From a checkpoint of a small mixture-of-experts model trained on Wikipedia: 32 experts in each of 5 layers, 1 pick a token.
Below are experts of layer 2 (counted from 0) of a mixture-of-experts language model. Rows are named router (the router's row for the expert), down (a neuron's output weights, with its number) and show model dimensions 0-191. Each number is 50 + 12 x the weight over its row's rms, rounded and kept within 0 to 99.
Before each expert's rows: "raises" lists some tokens whose logits its average output raises strongly, later layers aside; "comes before" lists some tokens at least twice as common just after its tokens as in all text. This comes from a sample of Wikipedia text that the model never trained on. Tokens count by the router's weight.

# expert 20
raises: "open", "tar", "System"
comes before: ", ", ".", "–", "-", ". ", ") "
router:46 42 45 52 51 53 48 43 52 42 64 62 77 62 55 36 59 41 38 65 57 45 43 64 21 50 49 32 58 39 56 19 65 69 41 32 52 48 36 58 49 62 58 53 58 56 68 49 35 58 56 44 59 55 36 43 35 65 47 62 61 31 45 52 50 45 53 51 58 33 74 45 59 37 52 40 54 48 56 61 31 39 58 71 42 33 57 62 31 41 54 36 42 64 54 42 64 39 43 28 42 63 70 48 45 59 50 53 68 42 57 50 43 22 44 56 48 60 71 42 62 26 55 28 27 45 68 40 47 31 62 45 45 49 43 39 33 51 50 52 41 52 47 52 68 85 54 61 43 54 47 50 29 42 49 46 38 65 35 28 35 38 57 37 55 34 20 59 43 47 55 39 68 64 49 59 66 48 37 61 48 40 41 42 44 54 49 31 77 45 46 66
down4:53 28 28 14 58 74 67 47 11 58 70 43 37 63 25 33 61 49 42 65 58 32 33 48 35 64 67 26 41 58 45 50 54 46 51 45 68 66 52 55 35 51 42 61 65 73 54 59 38 48 60 54 43 31 49 48 52 52 28 52 44 35 43 50 48 48 61 74 56 41 43 46 47 58 52 59 29 58 48 39 40 41 41 46 48 71 51 37 28 61 55 48 66 61 50 54 60 60 36 51 44 50 55 63 64 67 30 69 51 47 43 46 57 64 63 53 58 52 47 76 49 56 34 56 38 61 44 50 53 50 49 18 67 59 33 44 71 38 49 42 48 66 56 44 39 35 49 68 45 61 49 64 38 41 47 57 54 68 28 47 59 49 52 54 54 44 51 29 52 53 37 36 31 53 52 47 31 49 40 36 49 33 68 52 52 48 41 52 45 58 38 49
down5:45 65 59 46 38 36 38 51 50 39 62 50 52 52 51 31 45 51 43 32 55 43 73 47 40 53 47 61 46 51 52 47 41 37 44 30 53 49 74 46 62 34 38 43 36 57 30 42 48 59 45 44 54 64 71 30 32 54 53 35 18 57 55 53 39 38 40 53 56 36 49 65 28 36 55 44 47 40 36 49 39 50 43 52 39 67 40 23 33 52 37 35 33 44 86 68 46 35 41 63 69 48 51 56 64 46 47 57 55 53 65 29 52 56 48 64 45 63 29 60 52 49 27 61 63 37 39 30 53 53 47 49 49 89 54 52 47 60 38 56 45 40 61 59 41 42 70 50 58 58 34 67 69 53 58 42 53 35 40 44 44 48 46 46 58 51 65 60 40 41 39 39 72 49 40 54 44 35 72 62 58 72 62 50 68 51 62 20 40 51 46 70
down6:35 59 49 27 55 57 65 37 43 57 52 47 71 51 60 74 40 70 76 47 59 39 58 40 47 60 51 35 36 57 40 47 47 33 58 52 63 73 58 47 66 39 79 43 67 60 48 66 42 93 48 65 43 47 47 58 50 38 41 46 58 55 27 52 52 48 65 50 44 57 82 64 50 51 45 64 49 43 40 61 50 27 60 48 39 47 61 55 55 60 42 52 45 60 44 59 56 28 63 56 54 48 38 56 43 41 46 35 58 22 36 46 42 53 45 52 39 67 65 59 51 58 37 70 50 47 43 58 29 59 54 49 36 47 64 40 55 31 38 52 34 51 34 72 45 64 65 27 61 61 42 72 40 68 57 53 58 50 58 58 45 53 55 40 68 39 64 42 54 47 59 36 43 25 55 45 51 26 43 50 40 47 44 61 45 52 61 34 25 64 66 55
down7:41 78 57 30 51 46 48 51 42 64 48 49 55 51 44 41 39 51 42 55 64 81 65 67 42 38 33 69 53 57 41 53 56 73 40 77 66 43 63 49 71 29 51 43 49 40 60 32 52 40 27 35 42 59 48 51 50 38 44 63 40 62 50 53 42 04 40 58 61 52 49 60 62 43 45 57 68 52 47 56 45 74 45 66 54 46 52 59 39 45 52 42 39 59 43 57 63 48 09 53 56 49 53 41 67 50 52 56 49 34 51 34 57 38 59 67 50 64 38 41 52 65 61 44 50 55 48 74 37 36 50 56 46 47 48 44 69 42 42 36 57 42 42 46 65 41 49 49 51 43 56 30 52 69 40 35 56 21 41 72 40 55 57 41 39 41 69 32 65 55 46 63 67 55 54 47 56 76 49 60 40 67 48 44 39 39 42 29 57 45 60 61
down8:58 49 60 49 65 67 50 47 48 60 50 45 32 29 73 33 43 48 50 51 60 31 69 53 22 43 60 40 65 59 47 46 40 40 41 46 49 81 63 79 48 38 53 48 40 19 46 47 43 52 57 55 46 55 41 58 42 68 60 33 41 25 53 50 59 46 61 54 44 42 61 56 35 51 54 45 37 56 42 57 49 50 48 91 40 67 51 54 43 50 55 46 41 63 48 64 73 41 64 51 45 62 66 39 56 53 44 31 59 60 61 35 71 51 45 73 43 50 68 44 57 67 24 36 68 38 49 57 67 41 45 51 53 53 50 40 64 54 74 62 37 63 66 42 44 42 51 37 26 39 44 51 41 62 58 60 66 38 39 55 49 63 49 34 29 69 44 52 45 43 42 48 42 60 41 70 60 34 42 54 64 75 46 45 57 63 33 68 55 35 41 40
down9:34 67 57 55 48 37 54 38 47 75 58 30 60 45 56 57 52 43 44 55 63 64 39 47 45 35 57 45 46 65 60 58 64 54 34 45 46 47 58 48 50 42 64 59 60 62 54 64 67 56 45 54 57 38 51 43 51 35 53 42 43 49 50 41 66 71 39 55 56 29 53 24 63 44 39 51 53 54 47 60 54 38 70 43 65 61 30 47 74 60 22 60 51 45 16 58 58 40 76 39 61 43 53 56 43 43 37 58 31 55 44 53 37 57 57 44 55 53 47 61 26 57 26 54 58 59 35 30 42 52 45 30 30 49 35 75 34 39 34 32 37 63 70 44 71 48 50 45 54 48 59 51 48 40 45 45 20 50 42 60 61 63 50 42 62 52 63 66 43 56 38 56 53 73 47 19 56 53 55 42 28 40 64 67 53 76 56 41 31 34 53 60
down10:45 45 62 44 34 57 61 60 57 39 51 78 41 56 51 40 48 46 74 59 47 43 39 83 41 60 42 55 46 41 37 50 71 57 43 35 38 48 52 60 43 39 45 46 60 57 54 34 77 36 33 39 62 50 58 48 59 63 31 62 75 27 36 28 25 58 54 55 46 42 52 39 61 56 48 42 55 58 64 27 48 45 44 61 74 56 56 60 50 45 62 32 60 41 63 55 59 67 43 59 32 37 38 19 32 49 55 41 49 37 55 59 62 40 55 52 48 40 57 66 57 43 52 32 63 62 67 50 38 71 60 52 45 43 44 56 37 56 52 40 54 49 43 36 36 25 59 51 30 50 69 47 57 43 75 55 37 62 43 47 52 68 33 40 69 57 50 62 31 42 54 17 41 64 39 44 49 44 33 46 37 55 41 76 42 41 53 59 56 57 60 49
down11:47 65 41 55 51 41 59 52 32 45 44 45 53 29 51 47 53 50 50 39 50 48 63 43 38 60 49 40 44 49 54 53 36 73 64 45 57 79 64 42 52 41 41 82 57 57 40 56 47 47 55 37 37 42 46 35 51 59 50 29 22 63 34 50 37 36 46 54 60 45 65 37 18 45 50 32 55 27 44 58 55 61 51 27 48 42 50 40 61 58 52 35 46 21 51 22 55 74 58 55 35 54 59 45 37 49 62 42 33 58 42 60 46 42 59 50 52 68 42 48 33 51 40 53 64 48 57 69 58 44 36 51 52 51 42 58 49 40 76 65 44 47 58 63 49 33 61 47 62 33 63 55 58 65 36 76 33 38 32 53 41 58 57 45 51 54 52 69 56 45 63 59 56 58 62 50 42 44 25 34 31 20 50 63 43 74 35 53 64 40 79 51
down12:30 63 45 64 62 60 46 51 56 64 49 72 44 54 56 56 56 35 39 46 64 74 70 34 43 60 41 58 44 27 54 64 43 56 72 48 33 61 70 42 59 60 56 48 36 51 44 52 62 30 49 61 60 54 69 33 59 41 48 54 56 65 50 50 34 68 50 77 51 41 38 53 45 50 30 47 40 33 29 45 46 63 35 35 49 50 40 59 79 71 59 61 58 63 65 67 31 49 58 46 57 25 50 42 60 31 55 50 51 59 49 27 62 55 57 48 39 43 62 56 50 61 51 71 44 42 58 28 52 51 63 65 50 30 62 29 68 56 47 60 53 57 61 50 61 49 42 60 47 41 34 51 46 64 56 71 56 60 44 49 41 51 33 48 60 59 46 54 57 30 43 42 71 57 73 39 39 37 64 27 46 61 64 49 46 52 43 23 54 62 20 45
down13:53 50 45 60 48 46 52 55 33 61 73 52 50 41 46 58 75 40 41 67 32 47 44 67 40 57 46 65 72 30 40 41 64 48 31 54 48 58 54 63 45 55 44 46 48 65 42 46 46 60 35 40 38 43 45 61 39 67 24 48 44 49 34 58 42 57 73 38 41 49 53 42 60 50 22 47 51 29 38 64 58 59 58 58 56 40 50 55 38 61 34 52 52 60 40 48 36 42 39 53 67 80 55 43 55 46 63 71 45 39 73 47 38 60 31 51 59 42 38 64 57 49 43 55 54 32 56 40 61 54 63 52 62 58 27 59 43 25 43 55 47 55 59 41 70 64 51 34 51 22 48 50 40 55 73 40 39 53 48 28 45 60 54 42 45 22 41 59 33 45 40 38 19 38 49 51 56 85 48 71 68 52 41 36 39 47 61 53 52 42 41 70
down14:54 48 43 56 53 55 56 54 50 60 54 55 36 67 33 49 46 38 60 62 39 59 59 34 60 57 60 41 38 52 49 50 54 57 13 54 55 54 53 39 36 52 53 18 61 54 47 52 37 60 43 72 51 69 46 41 68 39 22 47 48 39 38 53 42 54 54 65 48 62 48 60 72 42 48 44 39 32 48 28 59 55 59 72 32 57 51 56 57 73 49 46 38 36 44 51 59 58 38 38 60 39 70 54 60 34 62 83 30 57 53 56 32 37 42 68 53 65 22 51 55 36 26 59 38 94 48 54 48 34 56 56 42 55 47 58 46 29 49 49 44 64 59 49 59 47 55 39 55 55 46 71 60 48 45 46 64 39 72 66 35 33 65 46 55 57 65 60 48 51 62 37 45 57 56 46 74 22 43 46 37 56 69 45 61 45 47 37 53 36 47 49
down15:34 46 48 65 60 46 33 65 55 32 49 17 60 48 52 31 46 66 58 54 60 66 41 69 49 47 44 47 48 82 54 50 45 33 42 48 45 56 68 40 45 27 62 63 43 51 43 61 41 68 50 60 57 28 54 47 49 43 49 47 53 36 79 44 32 56 41 56 47 37 45 34 60 52 63 46 59 41 35 39 49 59 51 43 43 71 60 62 44 48 35 53 60 49 57 39 43 37 45 70 35 30 41 63 41 57 65 52 48 51 37 30 48 56 33 70 50 70 63 47 36 53 45 54 67 42 52 51 49 66 30 39 54 21 34 40 59 41 51 62 55 21 39 59 24 48 65 51 82 44 26 60 66 49 47 44 51 46 52 58 50 51 17 48 45 42 51 60 34 43 46 59 48 61 34 66 36 58 72 35 33 51 52 44 55 56 42 51 35 60 53 63
down16:27 47 46 38 39 54 60 27 63 30 68 49 48 40 54 58 38 35 40 58 64 29 66 32 50 42 38 65 33 57 68 66 42 39 33 54 46 54 50 58 28 70 52 62 73 51 51 21 43 58 45 54 47 31 46 56 48 49 49 37 36 62 68 64 40 66 52 60 49 55 59 58 66 51 26 56 71 26 62 35 61 61 35 33 43 52 66 74 45 56 31 57 60 42 73 79 46 45 37 56 58 56 55 31 45 29 60 48 66 60 66 49 64 64 48 46 61 40 55 49 49 45 60 55 45 42 37 40 25 35 56 52 46 51 59 53 68 47 59 41 46 55 41 41 50 60 23 58 34 55 47 55 52 50 51 44 70 55 66 45 46 51 43 41 55 59 42 51 40 40 44 33 54 60 38 33 43 53 51 55 62 55 43 56 76 48 27 59 66 37 43 28
down17:50 56 52 46 30 56 44 33 63 72 76 44 60 23 54 42 72 52 68 67 36 50 49 58 31 56 57 39 65 53 38 41 54 66 42 43 34 68 48 47 41 70 34 59 49 53 47 39 49 62 51 67 22 33 50 42 51 54 27 61 30 49 55 38 58 57 58 53 41 51 38 34 33 73 64 44 59 63 51 38 51 66 36 36 73 49 69 43 50 31 53 37 49 74 59 38 60 43 39 40 33 59 49 45 55 61 50 48 38 50 48 61 43 57 69 66 59 35 59 53 37 54 47 35 45 55 49 52 53 32 61 68 42 49 48 59 69 38 74 38 48 40 44 32 57 35 50 40 46 48 47 37 54 45 67 45 45 51 77 33 73 24 49 55 62 46 53 46 40 45 47 61 39 49 40 62 69 68 35 67 39 41 62 30 51 45 62 37 58 30 32 51
down18:50 51 29 31 40 43 62 68 63 29 32 63 83 48 46 48 41 42 48 61 60 42 28 44 36 45 55 56 57 52 45 46 68 71 46 49 62 33 44 73 33 39 53 39 41 34 66 40 42 59 40 49 30 16 51 69 55 56 48 31 51 37 52 70 34 50 54 38 38 66 41 66 46 56 79 51 42 61 62 63 49 52 58 47 54 41 33 54 68 60 43 53 58 51 41 59 41 41 45 54 49 54 47 45 57 46 35 49 38 50 41 64 50 52 57 53 69 53 66 52 66 39 61 33 56 62 45 51 38 58 40 36 46 41 47 59 61 51 59 52 45 43 44 61 33 72 56 73 55 31 55 43 44 77 40 37 31 57 60 55 82 41 59 41 62 70 34 48 59 58 61 46 49 46 55 55 45 54 54 47 68 85 44 51 55 27 43 58 52 73 36 52
down19:49 17 53 59 37 56 43 38 58 29 60 62 46 41 43 63 39 58 56 70 54 49 39 74 44 62 50 47 34 44 41 74 41 25 69 69 56 60 57 59 44 52 23 58 55 75 40 53 33 70 48 39 61 49 76 51 38 44 64 37 43 65 62 28 45 49 69 50 29 59 49 34 53 46 28 38 50 52 65 38 46 48 47 52 31 31 49 55 48 47 24 48 26 53 49 45 48 49 57 70 54 47 47 53 53 59 59 52 53 45 16 48 39 48 39 61 51 33 56 48 64 43 37 56 57 17 43 40 38 52 51 54 40 66 43 52 54 47 65 50 55 57 50 23 55 70 63 39 39 54 33 54 57 40 54 35 50 51 46 53 44 43 25 61 60 60 52 64 66 68 43 61 30 35 46 50 43 58 43 40 53 45 60 57 36 62 70 59 29 47 60 48
down20:48 53 59 83 56 46 63 70 38 61 30 52 44 46 71 41 53 61 47 46 53 42 41 49 66 58 50 47 35 38 51 64 49 59 53 48 48 62 59 32 55 38 58 31 35 47 51 54 45 36 48 73 29 69 44 64 39 50 41 46 51 32 44 53 47 57 72 25 37 41 68 31 53 47 68 62 41 51 44 46 46 56 39 68 62 66 62 50 24 64 68 55 44 49 77 66 36 36 45 66 56 43 63 45 35 64 57 46 52 46 55 33 59 49 65 49 67 73 35 32 16 49 56 63 32 39 59 52 65 55 28 29 53 41 68 56 51 42 52 38 44 54 55 40 39 44 44 58 58 53 51 43 62 53 73 42 44 53 45 59 41 59 59 70 56 61 42 43 42 60 66 53 79 59 57 21 34 62 44 63 53 56 50 58 40 51 50 35 64 46 27 43
down21:40 61 29 59 67 49 35 48 70 50 62 47 40 51 32 49 55 48 40 62 38 59 20 48 71 48 24 41 47 73 54 54 53 56 56 44 60 52 60 41 39 33 51 38 49 38 52 36 59 59 35 36 44 78 36 59 44 45 67 49 58 30 67 23 35 56 39 63 55 52 49 68 47 55 47 60 58 77 66 39 45 61 28 53 42 53 52 68 49 56 33 74 48 51 33 60 65 57 64 74 33 64 61 40 41 49 50 58 31 22 54 72 58 50 66 46 52 66 61 59 59 48 58 42 54 51 48 52 59 74 43 56 70 42 55 71 42 42 36 53 68 41 43 47 57 48 72 50 43 55 48 36 52 12 46 58 42 54 42 54 42 50 35 66 43 60 49 72 45 55 43 66 52 56 53 37 57 56 65 54 55 41 59 58 53 58 39 49 37 71 54 64
down22:42 47 48 63 49 28 47 31 51 58 58 66 65 39 58 40 61 52 34 33 49 53 60 40 60 49 79 37 57 61 47 41 62 50 70 58 58 59 46 44 33 64 41 45 57 45 49 46 43 41 47 39 40 84 41 42 45 46 37 58 53 39 38 44 58 48 66 46 37 47 50 35 34 53 48 62 65 55 45 32 58 72 56 54 53 65 54 73 53 47 59 57 36 64 49 71 49 58 26 51 56 54 66 36 61 41 40 44 45 63 62 70 53 39 49 52 59 48 41 75 50 55 65 49 56 42 69 39 28 51 41 44 35 36 51 54 34 57 56 57 53 37 57 26 59 58 53 27 38 58 45 42 62 61 38 19 51 43 44 73 68 15 57 47 49 62 42 49 46 58 46 24 77 47 43 62 67 58 56 50 65 63 47 42 52 17 49 48 52 53 30 74
down23:55 40 46 43 47 54 43 29 45 17 45 55 60 49 53 39 46 72 39 53 36 52 69 48 56 59 66 45 41 70 50 36 69 59 33 45 38 72 33 53 57 30 51 50 43 31 36 49 59 31 61 40 46 37 44 40 57 48 65 38 53 36 43 31 45 37 55 42 44 45 39 58 61 72 53 41 56 41 58 51 55 46 56 32 55 52 64 61 57 80 26 58 53 62 37 54 55 53 57 61 34 41 36 61 38 40 59 16 57 41 36 44 60 44 44 74 58 34 51 41 63 30 54 36 51 40 44 43 57 52 56 53 46 51 70 41 57 74 54 47 49 81 30 54 33 42 50 53 54 44 29 42 72 44 55 35 58 41 80 31 49 27 50 42 70 49 49 57 44 43 48 65 51 28 43 38 68 37 60 46 57 52 50 47 59 63 57 41 47 39 28 67
down24:37 34 29 52 60 52 45 62 68 65 39 50 63 67 48 60 34 75 46 45 28 46 53 40 43 50 63 51 38 57 63 71 51 53 49 43 64 34 46 43 47 35 62 46 62 45 72 57 35 51 51 19 74 60 51 48 29 39 52 55 56 59 56 47 57 40 66 44 36 54 55 54 30 56 42 43 68 45 63 46 59 41 43 70 50 66 46 48 35 38 49 14 53 49 33 59 58 40 48 52 40 35 56 19 51 63 40 47 62 40 73 50 47 55 77 50 40 48 74 43 46 59 63 33 44 50 40 49 35 46 35 40 62 43 52 33 20 56 54 56 58 60 50 31 62 40 41 46 35 37 57 45 35 58 51 68 62 66 65 54 50 65 37 38 51 41 35 76 40 39 45 39 40 26 52 54 42 54 30 42 45 42 30 45 58 38 52 42 47 47 33 64
down25:30 65 21 57 41 47 35 41 40 51 68 41 55 50 52 51 26 52 60 51 79 36 61 49 60 63 44 66 55 30 32 42 55 45 29 77 30 47 46 40 53 58 47 66 49 39 47 50 51 67 35 52 51 54 51 49 59 52 53 55 53 46 44 37 68 32 38 33 56 43 59 41 56 40 24 41 44 20 42 62 49 54 34 49 28 53 63 55 52 48 67 56 43 68 61 68 52 46 38 47 67 50 49 35 27 63 49 44 46 51 49 61 51 47 74 51 54 30 44 69 67 57 40 53 52 65 43 52 46 74 55 54 42 53 70 51 41 49 54 36 32 64 45 58 51 59 56 35 48 58 53 38 63 62 52 50 58 58 52 36 66 37 44 61 44 57 80 42 37 46 44 25 33 63 62 57 85 53 65 65 49 52 20 42 55 54 71 47 53 52 63 51
down26:47 58 30 46 73 48 43 49 42 43 44 41 39 19 25 57 52 44 63 64 43 64 37 34 64 64 61 45 72 51 58 49 82 32 54 44 43 55 42 41 60 46 54 62 59 41 37 34 66 47 73 46 55 52 54 49 58 36 42 61 42 45 44 40 53 68 68 44 68 61 68 55 37 42 54 29 51 53 50 54 48 31 43 48 39 53 53 57 68 56 53 38 70 44 40 46 58 64 74 47 45 54 32 43 49 40 53 53 59 38 43 38 36 60 66 33 27 38 72 34 53 39 67 51 54 54 48 61 53 35 45 59 57 79 19 48 44 49 53 52 44 50 63 42 73 49 47 50 46 51 63 79 44 33 61 58 83 48 55 35 49 23 22 43 57 38 61 47 59 48 29 56 39 54 47 38 41 66 40 48 56 57 59 51 59 41 60 59 56 63 63 53
down27:55 62 60 70 54 49 40 50 62 44 42 35 44 27 65 40 38 47 46 59 59 71 47 56 43 53 52 52 50 53 48 52 54 45 49 56 44 75 54 66 54 53 34 39 59 33 58 74 55 41 33 52 53 24 39 63 65 37 19 58 47 56 42 62 62 54 37 32 49 60 72 48 40 66 50 70 68 33 56 47 68 52 30 65 45 36 52 44 57 45 43 39 65 71 52 64 48 75 46 44 45 65 59 27 71 28 56 49 33 49 36 64 33 61 50 38 53 32 59 33 44 50 67 43 63 45 41 46 35 55 63 66 48 25 71 61 59 42 47 70 48 49 56 47 48 62 36 55 57 53 56 72 68 64 41 50 47 19 70 53 58 38 57 57 69 57 37 71 53 62 49 59 63 46 54 42 40 57 71 50 38 41 58 59 48 49 35 58 65 52 51 36
down28:57 70 33 59 59 61 72 56 58 72 35 56 49 32 40 42 50 47 50 62 39 46 58 63 63 55 38 56 41 42 53 46 45 25 50 66 50 49 48 62 44 38 45 50 33 52 57 56 51 49 63 68 71 35 38 31 60 58 34 38 91 54 51 44 70 51 46 51 62 48 49 31 62 47 38 59 78 48 58 63 57 45 48 45 42 48 58 45 44 47 46 49 41 48 43 51 38 53 55 67 58 53 54 56 49 44 70 41 40 65 49 46 37 44 39 41 50 34 50 68 28 42 44 59 54 33 25 34 40 49 52 49 59 38 51 70 52 68 41 53 48 66 50 45 41 52 44 19 53 58 47 65 38 52 50 34 39 43 42 43 42 49 64 56 58 41 58 49 47 51 53 69 45 66 74 32 90 44 55 64 72 62 70 34 34 61 43 83 22 57 55 46
down29:36 55 57 66 59 59 53 34 52 31 39 52 52 43 53 52 36 56 26 45 48 49 42 54 50 50 80 83 46 45 70 68 67 24 42 65 48 39 58 62 63 51 69 74 64 58 51 78 43 44 64 44 43 50 39 56 52 68 58 46 62 75 62 52 44 47 40 59 46 35 37 61 28 38 66 60 45 56 41 59 52 60 49 63 41 42 47 38 47 17 61 42 68 58 45 51 46 57 44 42 39 60 69 41 33 45 66 18 30 45 48 65 35 41 72 55 43 59 57 57 53 75 58 42 34 46 55 58 43 52 43 53 77 59 58 55 60 53 52 61 61 31 44 45 49 60 55 51 51 38 58 49 58 44 36 51 40 56 51 34 50 44 65 36 47 64 43 47 37 45 54 54 60 65 48 55 56 54 49 73 43 30 38 17 46 43 66 45 39 34 37 58
down30:57 57 65 67 57 38 35 44 57 43 33 52 42 48 54 31 76 71 57 50 51 49 52 63 52 48 64 48 43 51 42 41 53 55 45 52 43 59 57 44 46 56 35 68 25 45 71 43 65 43 37 69 47 47 53 51 51 46 62 59 36 41 28 65 52 55 53 61 47 51 51 56 70 45 42 60 40 44 64 63 48 53 70 55 64 72 47 51 38 39 42 46 50 40 58 73 66 72 70 65 59 58 33 40 57 65 47 40 46 40 50 42 41 78 57 75 50 25 68 55 35 56 58 61 56 46 31 45 50 54 46 39 45 61 49 47 15 32 38 60 60 53 48 38 56 56 41 50 68 59 25 39 47 65 38 69 67 46 46 52 43 50 59 41 51 38 34 58 75 24 38 57 51 66 36 59 41 21 46 39 64 56 32 52 70 60 60 28 45 42 72 47
down31:77 53 56 49 48 38 43 49 47 54 48 73 47 45 55 62 38 42 40 54 46 26 51 55 38 38 44 71 60 46 50 47 53 36 62 74 60 62 65 49 66 65 61 54 59 45 77 46 66 56 26 40 58 33 45 39 54 62 56 26 59 52 62 57 69 44 70 61 47 25 51 58 46 51 55 48 31 49 42 47 36 55 47 47 62 61 44 65 52 45 34 41 40 50 50 43 47 31 51 30 66 19 42 33 48 37 55 38 64 47 58 47 35 74 57 45 46 62 68 51 79 60 61 57 57 60 47 48 33 44 40 70 57 21 65 62 51 48 67 43 50 38 34 51 63 46 46 48 49 45 50 27 67 44 72 47 58 59 39 40 50 56 41 49 53 32 53 55 48 54 38 24 66 51 35 38 60 55 51 57 71 78 45 33 43 44 66 59 30 64 34 41
down32:33 48 44 68 46 39 44 40 63 45 47 27 69 46 34 52 50 56 61 61 48 40 42 51 46 51 58 41 62 44 60 69 48 42 59 44 43 49 67 29 39 37 40 64 47 54 70 65 71 40 58 49 49 78 44 46 56 71 30 28 52 59 30 59 42 53 37 53 42 81 30 37 49 44 47 39 41 59 64 55 37 62 47 44 52 59 51 52 46 47 48 36 46 50 33 47 33 43 74 24 29 58 60 60 72 30 55 49 43 55 41 34 47 76 60 55 53 55 54 47 50 38 50 43 52 56 37 30 50 49 34 49 42 82 40 57 54 59 48 43 35 49 24 56 53 47 69 51 70 34 61 41 63 43 45 66 45 50 27 58 54 49 53 67 55 52 51 52 62 48 54 39 22 54 56 79 55 50 55 66 41 63 62 34 62 41 26 64 29 64 42 56
down33:47 26 35 44 37 58 58 56 37 43 33 38 41 42 42 66 64 53 51 77 42 69 65 42 53 57 32 48 61 40 62 58 68 37 37 53 53 52 24 36 53 61 74 48 33 40 47 45 52 45 63 52 51 56 65 63 33 48 68 66 25 69 55 51 54 46 45 42 71 51 57 60 39 59 64 54 59 60 67 44 54 54 71 57 56 26 47 50 47 62 53 70 51 45 45 67 45 42 40 49 40 55 37 53 39 73 48 64 53 76 30 25 52 40 53 49 46 71 42 59 50 46 52 63 66 64 72 58 62 45 47 42 24 40 52 51 68 49 41 59 51 44 52 41 35 74 30 44 45 59 54 33 50 34 31 49 46 33 45 47 56 44 32 42 72 68 54 34 60 63 50 66 55 38 42 47 37 45 50 63 39 30 68 46 60 41 73 51 34 65 65 52
down34:72 74 54 55 63 56 40 61 46 46 31 29 51 66 53 38 39 36 41 61 37 43 30 59 60 54 46 40 54 50 51 56 37 68 57 46 40 43 33 29 68 61 29 50 44 61 46 36 30 59 42 31 67 61 47 61 58 35 45 63 60 50 30 47 53 38 62 42 49 37 60 44 45 67 52 65 64 43 60 52 51 61 20 47 57 46 61 49 51 32 48 57 41 62 64 33 55 51 48 49 42 56 48 47 25 58 60 45 37 64 56 63 40 44 64 58 50 65 55 54 43 59 60 46 44 72 45 44 41 60 25 63 65 57 37 28 21 48 36 49 49 68 55 49 61 41 58 57 44 38 36 52 36 61 43 51 65 40 73 53 36 52 63 54 44 44 35 32 29 76 64 50 50 75 44 43 30 37 35 64 39 43 55 56 30 57 30 48 43 45 19 48
down35:50 58 63 55 41 27 44 43 43 67 48 44 52 48 56 70 63 58 51 54 40 51 45 52 55 50 24 37 62 59 49 55 35 59 53 45 51 78 55 36 54 67 28 46 60 56 61 43 61 43 40 53 50 51 48 41 38 54 53 80 32 43 32 56 63 64 47 62 47 36 48 65 29 54 41 42 51 48 64 40 39 59 54 62 66 43 26 63 23 43 64 56 59 50 53 47 45 51 31 36 35 30 39 45 46 51 67 57 60 65 42 66 69 49 47 63 63 66 54 45 57 38 56 39 39 64 58 67 36 61 47 56 52 66 45 59 66 39 47 52 57 39 59 48 33 29 39 39 41 19 48 57 63 67 30 46 61 51 39 47 52 63 41 39 58 62 48 49 63 51 54 50 55 41 46 50 36 43 32 53 53 09 61 39 78 54 48 23 16 61 62 65
down36:21 56 40 46 55 55 63 72 38 47 59 37 35 66 41 44 63 46 69 45 59 48 49 39 52 63 57 34 47 48 74 48 52 67 53 44 36 71 58 55 70 27 66 44 53 45 75 58 41 51 54 64 49 33 42 40 48 41 56 50 50 25 60 60 45 56 69 46 37 30 62 23 51 42 55 55 41 62 46 58 63 50 46 49 43 52 64 59 49 45 20 51 54 52 43 50 55 59 45 54 54 19 57 61 46 33 53 48 35 52 67 59 33 52 63 46 52 35 40 21 54 45 49 32 36 58 47 61 53 55 42 57 57 59 47 40 40 57 54 57 55 38 48 77 60 52 38 36 66 62 59 50 71 44 63 44 39 67 50 55 49 55 42 45 34 57 44 50 23 50 38 44 49 63 32 62 79 38 59 21 46 54 65 36 48 79 74 67 42 53 58 70
down37:41 34 50 37 54 32 19 58 37 56 52 43 40 34 36 62 43 49 64 39 45 24 46 38 58 46 57 87 43 58 51 59 58 51 67 34 56 38 52 47 45 44 46 39 47 63 34 51 46 35 40 48 38 48 59 31 58 63 35 55 62 46 46 63 50 41 32 40 76 47 46 56 31 42 58 45 49 57 44 49 48 69 66 49 58 53 52 47 78 59 45 56 61 67 37 49 56 55 30 62 19 59 59 26 60 51 49 71 44 46 39 52 29 48 33 62 45 56 36 56 47 43 87 37 36 58 42 40 67 40 48 70 44 55 69 55 53 63 64 67 57 63 54 42 70 33 53 56 47 61 38 56 40 59 43 38 55 21 72 31 51 47 36 39 56 64 61 39 59 41 41 56 61 52 57 47 38 44 53 64 48 65 67 55 56 34 40 56 40 42 69 58
down38:31 48 57 49 49 43 70 45 49 45 50 51 45 45 38 76 57 68 67 65 49 50 63 39 61 49 58 68 66 56 46 61 41 41 41 58 41 63 74 70 59 42 69 46 53 35 53 51 50 35 69 54 70 64 33 41 38 50 44 49 53 48 53 31 57 28 58 74 49 42 52 30 55 40 37 38 55 50 28 39 54 83 50 63 52 30 57 57 52 69 50 37 62 42 69 26 69 52 38 56 41 44 44 51 45 56 26 52 48 59 59 24 58 47 48 65 40 29 59 54 53 34 42 41 60 41 57 32 24 45 46 56 36 38 63 51 46 32 51 64 52 50 62 37 27 52 18 46 57 60 46 61 48 67 41 38 54 47 52 68 65 64 49 55 37 48 64 31 44 58 58 33 57 48 51 51 44 76 51 50 54 52 28 38 50 50 51 66 46 78 42 60
down39:61 40 42 19 59 47 41 12 61 57 45 48 68 34 52 49 58 54 36 56 38 52 47 52 40 57 52 59 60 59 53 16 57 36 70 41 56 57 50 39 34 62 55 49 45 70 48 37 43 53 59 42 44 45 60 61 54 54 44 51 50 68 49 66 53 43 37 59 46 57 81 40 57 45 60 46 40 42 41 60 65 62 43 43 62 41 45 72 43 45 58 47 40 50 47 58 44 45 53 41 32 64 67 33 42 61 31 53 58 46 35 63 54 65 65 59 56 68 59 25 59 53 39 51 44 47 40 49 37 64 42 61 55 38 30 45 36 52 66 54 53 41 39 91 46 68 65 55 63 48 50 27 46 39 47 64 48 48 53 65 55 53 56 48 54 29 48 24 62 44 39 51 52 46 66 53 34 62 36 60 55 49 39 32 83 43 82 74 47 58 46 52